{
  "d_shared_expert": 128,
  "router_score": "softmax",
  "normalize_top_k": true,
  "vocab_size": 50257,
  "beta2": 0.98,
  "seq_len": 1024,
  "dataset": "wikipedia_en"
}
Below are experts of layer 9 (counted from 0) of a mixture-of-experts language model. Rows are named router (the router's row for the expert), gate (a neuron's input weights, with its number), up (a neuron's input weights, with its number), down (a neuron's output weights, with its number) and show model dimensions 128-255. Each number is 50 + 15 x the weight over its row's rms, rounded and kept within 0 to 99.
Before each expert's rows: "comes before" lists some tokens at least twice as common just after its tokens as in all text; "comes after" lists some tokens at least twice as common just before its tokens as in all text. This comes from a sample of Wikipedia text that the model never trained on. Tokens count by the router's weight.

# expert 1
comes before: ":", ")", "\n", " (", "),", " ="
comes after: "-", " (", "–", "born", " =", "("
router:00 54 30 33 65 68 58 50 37 69 66 49 73 51 63 55 59 54 65 70 58 49 44 57 62 53 18 69 40 50 40 46 26 58 60 54 47 33 40 28 37 55 47 42 50 74 41 53 42 55 39 45 42 38 57 42 38 58 24 16 47 59 59 22 81 69 40 43 59 50 25 61 36 39 65 74 62 45 56 56 65 76 41 42 31 71 55 28 59 37 47 90 57 49 56 24 40 62 49 77 56 60 47 48 33 43 34 56 47 80 73 31 65 67 32 31 40 53 38 49 51 39 82 48 21 62 63 28
gate0:30 30 59 37 50 55 73 47 59 72 63 22 46 40 27 48 47 51 60 40 43 65 66 65 42 69 41 66 47 58 53 63 51 60 33 25 74 17 39 31 71 63 51 47 39 44 54 64 39 19 50 45 23 42 52 22 47 15 27 49 40 50 54 10 80 48 52 60 57 81 42 49 48 53 28 45 57 49 55 41 57 48 47 50 39 59 59 63 32 64 21 60 85 10 78 38 39 50 66 43 50 36 60 48 52 63 45 45 23 70 52 61 61 50 39 70 62 46 45 29 68 40 76 30 34 53 61 48
up0:68 46 39 14 45 53 39 62 56 66 43 59 30 24 55 25 59 50 40 48 31 44 55 42 40 33 57 48 62 46 48 53 33 42 51 39 64 44 76 56 50 76 41 36 63 44 54 75 39 42 56 63 74 54 66 54 53 52 25 62 78 50 29 32 47 25 63 51 74 39 27 53 48 67 33 57 24 20 62 14 29 80 53 80 49 34 11 62 48 49 41 65 77 54 55 51 61 44 35 50 63 29 58 53 45 49 56 61 37 26 67 44 74 47 56 41 60 66 58 00 57 44 63 69 58 44 50 43
down0:61 64 64 45 40 84 54 49 44 52 56 51 40 42 48 30 63 40 65 62 43 76 39 55 22 72 35 39 45 68 19 53 29 50 56 45 41 47 50 65 34 56 46 58 78 54 45 36 46 10 38 39 30 54 56 55 35 46 39 33 49 49 58 38 48 71 27 30 57 40 59 49 35 65 62 31 41 63 74 71 62 61 26 49 57 50 49 41 27 33 48 66 57 27 59 36 56 38 36 48 50 52 19 46 51 61 46 49 38 41 46 51 48 39 54 48 42 29 41 87 81 43 55 37 64 49 52 38

# expert 16
comes before: "|", "-", "==", "\n", "===", "The"
comes after: "\n", " |", ")", ".", "==", " "
router:54 41 40 43 67 42 57 72 64 36 38 58 45 64 39 31 52 51 51 32 53 64 27 60 68 52 31 61 35 57 71 37 63 37 34 38 68 46 30 41 45 68 53 57 47 64 36 49 71 61 58 47 47 73 44 67 38 47 74 47 63 60 51 60 57 58 69 33 52 60 64 70 75 40 57 44 71 31 59 43 40 53 41 45 63 49 34 65 55 49 73 60 23 35 43 60 69 57 51 41 41 57 45 18 57 49 86 30 61 57 44 47 35 33 57 70 23 86 48 77 65 53 57 22 42 48 47 54
gate0:37 50 44 19 28 29 66 70 54 36 31 78 56 42 50 55 63 63 53 55 33 43 43 49 33 52 89 64 57 56 23 57 46 30 51 45 77 48 64 34 25 80 39 60 46 68 29 54 36 46 36 38 47 43 40 47 65 05 63 53 25 51 30 41 59 36 44 62 86 48 19 55 50 34 45 43 63 76 71 50 02 51 45 66 37 57 43 63 57 51 63 34 42 64 87 59 37 67 35 56 33 52 28 52 63 48 33 42 26 25 53 53 65 58 55 40 62 60 59 38 52 60 66 69 42 23 51 53
up0:31 22 53 47 21 53 41 34 34 60 28 66 60 48 58 32 29 40 27 62 48 62 53 65 38 60 60 38 35 59 67 27 48 36 53 58 53 42 77 46 99 33 57 54 55 81 56 11 48 44 41 88 54 34 69 78 82 73 61 34 57 24 42 48 44 49 57 39 27 50 52 51 24 69 81 75 48 55 61 32 50 37 36 49 63 43 60 47 50 54 70 30 72 73 57 42 72 49 54 52 57 43 75 88 18 58 61 66 67 42 49 68 45 46 73 30 63 39 36 39 73 43 68 50 66 54 63 48
down0:34 48 39 09 29 19 45 61 64 59 56 57 66 20 66 32 39 72 42 56 42 51 71 67 47 39 42 63 76 28 30 42 42 64 37 34 61 47 48 50 49 29 57 39 81 37 32 33 50 39 68 36 35 27 29 45 87 57 41 45 56 28 49 54 38 35 59 51 31 54 76 39 58 52 57 59 70 80 62 61 41 39 37 41 35 73 44 31 48 44 44 35 48 31 45 75 40 33 59 49 44 52 22 57 78 56 53 47 72 06 38 49 41 74 50 51 47 51 59 41 51 52 58 37 53 82 54 54

# expert 8
comes before: " ", "\n", " 0", " 1", " 2", " 3"
comes after: " ", "\n", ")", " 0", " 1", "%"
router:69 19 73 59 58 30 69 60 61 36 33 40 82 49 38 40 79 68 44 59 51 40 40 53 30 38 57 51 65 30 71 44 49 42 33 55 36 31 72 45 43 38 77 49 58 70 58 26 49 56 68 43 44 65 35 15 43 45 47 59 40 32 57 58 52 55 43 33 52 61 47 55 25 48 42 73 62 53 57 62 70 16 50 58 43 44 35 15 58 52 54 61 57 41 61 78 54 26 57 27 99 39 66 46 73 62 31 17 64 36 40 30 33 45 46 51 47 37 44 61 74 54 49 36 74 56 72 62
gate0:27 45 48 64 42 51 44 47 57 47 50 61 26 36 41 46 75 74 60 24 26 61 79 35 46 49 65 68 61 79 37 60 51 82 38 81 50 65 44 32 44 63 44 73 19 54 45 67 10 54 48 65 44 49 60 48 48 65 34 25 47 63 67 50 53 60 46 43 73 57 55 46 59 49 48 56 38 29 69 43 43 29 06 52 46 33 36 52 34 44 30 38 46 40 40 67 54 40 54 65 50 61 58 61 66 69 53 29 66 36 63 41 63 26 36 76 65 46 53 59 49 70 44 29 19 57 11 28
up0:46 26 70 53 44 18 70 39 39 65 28 41 55 43 20 53 63 50 21 41 49 45 50 51 38 55 75 38 34 52 38 70 80 42 42 12 57 41 28 41 72 39 32 82 62 30 29 53 36 28 63 35 78 38 66 45 48 36 53 62 75 55 74 51 47 50 81 52 54 39 38 62 54 65 24 26 43 61 33 55 51 45 65 28 43 52 38 65 46 57 40 41 47 50 35 46 29 57 66 58 26 49 40 20 80 75 48 29 63 83 66 54 63 15 81 47 44 37 54 51 56 25 49 41 66 70 33 49
down0:33 59 43 53 40 51 39 49 70 50 37 46 36 52 46 48 53 43 55 53 65 45 63 43 38 65 68 35 59 56 48 62 66 59 61 50 29 42 39 40 35 35 53 42 58 65 39 58 50 52 49 67 54 37 46 43 88 63 34 48 64 47 21 42 46 42 53 73 51 46 50 55 67 35 45 44 68 42 63 57 62 77 30 78 66 50 58 89 37 54 15 54 32 46 60 57 44 66 70 56 49 62 67 55 35 71 57 27 36 46 63 41 29 54 56 97 46 51 50 52 54 39 65 43 06 72 40 63

# expert 25
comes before: "-", "\n", ":", "–", ")", " by"
comes after: "-", " (", ")", "–", "|", "′"
router:57 60 43 35 72 17 51 48 46 30 76 69 51 55 62 59 56 53 70 48 64 47 34 55 83 56 45 65 62 64 52 45 60 75 37 53 32 65 51 48 52 44 21 30 48 57 58 69 52 57 43 42 18 26 39 47 46 52 36 36 65 71 59 59 47 53 66 58 49 58 60 35 71 47 30 50 69 38 51 60 34 35 44 33 48 63 26 30 45 55 49 28 27 36 39 68 40 63 49 40 69 64 42 70 39 55 34 38 50 81 67 44 51 50 22 44 42 42 51 57 26 49 59 58 29 49 60 48
gate0:51 47 34 55 53 73 47 58 29 30 68 32 52 63 37 46 66 72 69 34 44 62 44 67 58 33 44 39 42 56 51 68 54 62 46 53 47 63 54 41 58 52 57 72 43 65 75 68 54 36 54 35 54 43 42 54 51 29 47 44 70 39 28 62 45 42 61 45 68 48 61 45 61 70 56 58 35 47 53 41 36 52 54 21 46 54 50 37 48 59 51 60 37 63 79 44 32 50 41 43 62 44 41 83 45 60 57 51 70 70 66 56 41 19 61 59 41 28 51 40 42 71 52 86 57 71 35 79
up0:67 82 60 42 38 71 16 73 70 63 32 35 36 61 54 36 17 47 40 62 33 81 54 50 61 41 87 47 48 71 44 49 54 34 52 69 48 56 51 48 40 65 54 55 59 48 70 32 68 53 58 60 42 28 64 68 63 63 60 58 49 30 69 43 51 64 64 22 41 40 42 41 76 49 64 65 45 34 74 51 41 53 53 54 44 43 66 51 44 50 32 33 74 54 62 48 62 17 44 55 44 43 60 69 50 72 23 54 39 72 53 39 57 47 62 56 43 53 46 99 64 36 73 56 37 45 42 33
down0:73 17 48 65 37 62 62 42 21 24 20 56 58 55 59 46 35 61 45 68 45 43 62 58 29 47 81 27 58 47 67 55 69 65 67 66 69 44 73 80 61 48 56 32 65 32 43 64 36 53 70 50 74 47 49 54 51 42 88 68 42 32 58 48 69 84 54 60 34 41 28 14 58 22 65 70 52 58 33 43 24 41 46 38 47 32 64 75 44 28 56 59 54 62 45 36 59 21 59 41 41 51 31 16 46 69 48 60 45 71 34 66 57 43 46 40 77 56 37 49 35 53 41 53 51 66 64 40

# expert 33
comes before: ",", ".", " and", " in", "'s", " season"
comes after: " in", " the", " of", " In", " for", "In"
router:70 55 49 66 53 64 53 36 60 33 49 47 35 54 60 54 44 37 44 54 72 55 61 39 49 55 45 70 90 40 38 40 63 65 61 48 53 36 48 54 63 66 00 49 35 21 54 61 38 50 36 80 51 82 53 54 39 59 54 44 61 51 57 49 33 63 46 59 23 59 48 50 76 41 73 25 49 57 41 50 68 44 57 70 61 56 61 65 53 43 10 49 51 23 46 37 37 60 60 42 69 36 62 36 36 38 40 41 68 73 44 42 69 41 40 64 74 35 81 42 52 58 62 45 21 37 61 65
gate0:40 24 39 66 46 60 46 41 33 66 82 48 48 62 56 53 74 43 45 57 48 44 48 39 80 31 22 80 40 61 66 52 71 74 53 50 51 36 48 77 21 68 25 55 21 78 17 68 43 33 50 33 09 43 37 22 50 41 48 50 50 32 53 46 44 33 44 29 21 48 43 44 54 51 61 10 53 43 46 19 43 63 31 68 45 36 50 88 54 48 49 53 58 41 87 39 56 65 68 65 41 54 39 42 39 37 20 41 66 46 54 42 38 44 74 41 21 68 50 58 31 43 48 39 33 53 53 50
up0:60 34 39 61 57 57 48 41 54 33 46 38 70 63 49 38 35 34 55 34 55 60 51 52 44 34 46 55 69 35 43 32 52 46 58 21 57 58 31 36 62 53 39 58 48 54 32 48 43 35 70 32 71 50 60 41 65 53 42 07 56 52 64 47 63 34 54 37 42 58 45 19 84 20 61 44 56 52 51 45 69 51 56 24 39 72 73 51 50 42 58 25 42 22 51 31 70 63 23 82 53 53 62 22 38 52 36 49 41 36 51 39 61 73 60 58 73 40 60 69 46 43 33 46 59 63 59 37
down0:52 42 37 66 51 55 71 76 49 42 36 68 45 36 57 44 62 69 53 49 67 51 39 55 73 74 49 41 51 36 55 48 63 47 41 54 48 62 45 66 33 73 28 57 50 56 44 71 61 53 32 71 14 53 57 43 54 48 69 46 54 59 55 56 70 76 51 45 53 77 56 33 82 52 63 45 16 29 53 49 32 25 48 59 58 46 29 59 81 60 46 43 74 73 74 67 56 53 62 42 63 38 45 52 74 67 27 68 22 47 57 53 52 44 73 59 33 55 45 71 80 55 68 31 43 60 68 67

# expert 23
comes before: " of", ",", ".", " in", " and", " to"
comes after: " the", " a", " The", " his", "'s", "The"
router:41 30 36 53 62 37 54 74 49 71 64 33 74 54 50 39 45 62 53 59 62 64 55 37 55 41 39 68 21 76 59 78 39 33 42 63 49 49 44 53 36 45 63 45 67 44 44 46 52 59 57 80 70 37 41 50 55 28 80 64 47 36 57 52 71 54 68 58 79 46 47 44 52 37 49 46 42 58 27 61 47 44 70 62 39 68 38 39 15 25 49 67 56 53 78 39 51 58 38 47 58 25 50 85 27 51 59 38 36 63 50 75 64 69 24 42 40 31 66 16 36 64 69 73 76 48 48 68
gate0:43 81 32 75 33 46 44 59 22 57 39 48 43 27 45 65 40 54 49 69 45 40 35 40 72 90 67 16 36 50 46 52 30 58 47 11 36 13 53 52 40 35 62 56 51 75 57 60 46 47 71 78 21 49 74 29 38 47 73 58 41 56 45 35 75 56 26 55 58 55 69 42 58 96 44 53 41 35 47 38 49 56 62 66 72 36 31 68 67 59 38 45 41 49 55 33 57 44 57 64 29 60 70 71 61 78 41 58 63 62 40 53 53 40 45 59 55 55 46 67 41 72 15 38 23 92 53 44
up0:70 29 39 58 22 54 21 59 63 58 38 46 47 54 37 55 51 47 51 34 79 52 56 68 69 43 73 31 42 65 50 37 46 53 48 67 53 55 94 51 63 35 81 43 47 41 58 59 36 62 16 21 69 41 70 15 55 43 45 72 37 65 49 55 54 51 33 72 43 65 21 51 54 35 65 57 37 42 33 53 71 48 50 39 61 53 66 48 39 36 58 40 59 51 34 59 51 63 42 49 65 89 65 26 38 27 57 60 99 42 47 57 53 68 57 47 41 46 57 36 55 70 63 40 52 43 32 36
down0:34 51 45 55 81 32 31 37 77 78 23 60 53 38 32 20 39 51 68 52 45 48 59 77 80 48 57 63 49 35 47 61 57 61 65 43 37 44 36 59 61 43 03 44 47 36 40 47 37 61 59 48 55 65 59 46 52 63 52 49 57 24 62 47 61 71 68 73 63 23 48 41 70 56 61 27 52 60 57 39 29 52 78 51 43 39 40 52 34 51 46 26 62 52 47 48 41 57 46 51 57 49 39 43 14 56 66 47 50 55 63 75 66 63 25 60 42 33 41 07 82 62 48 48 42 56 52 65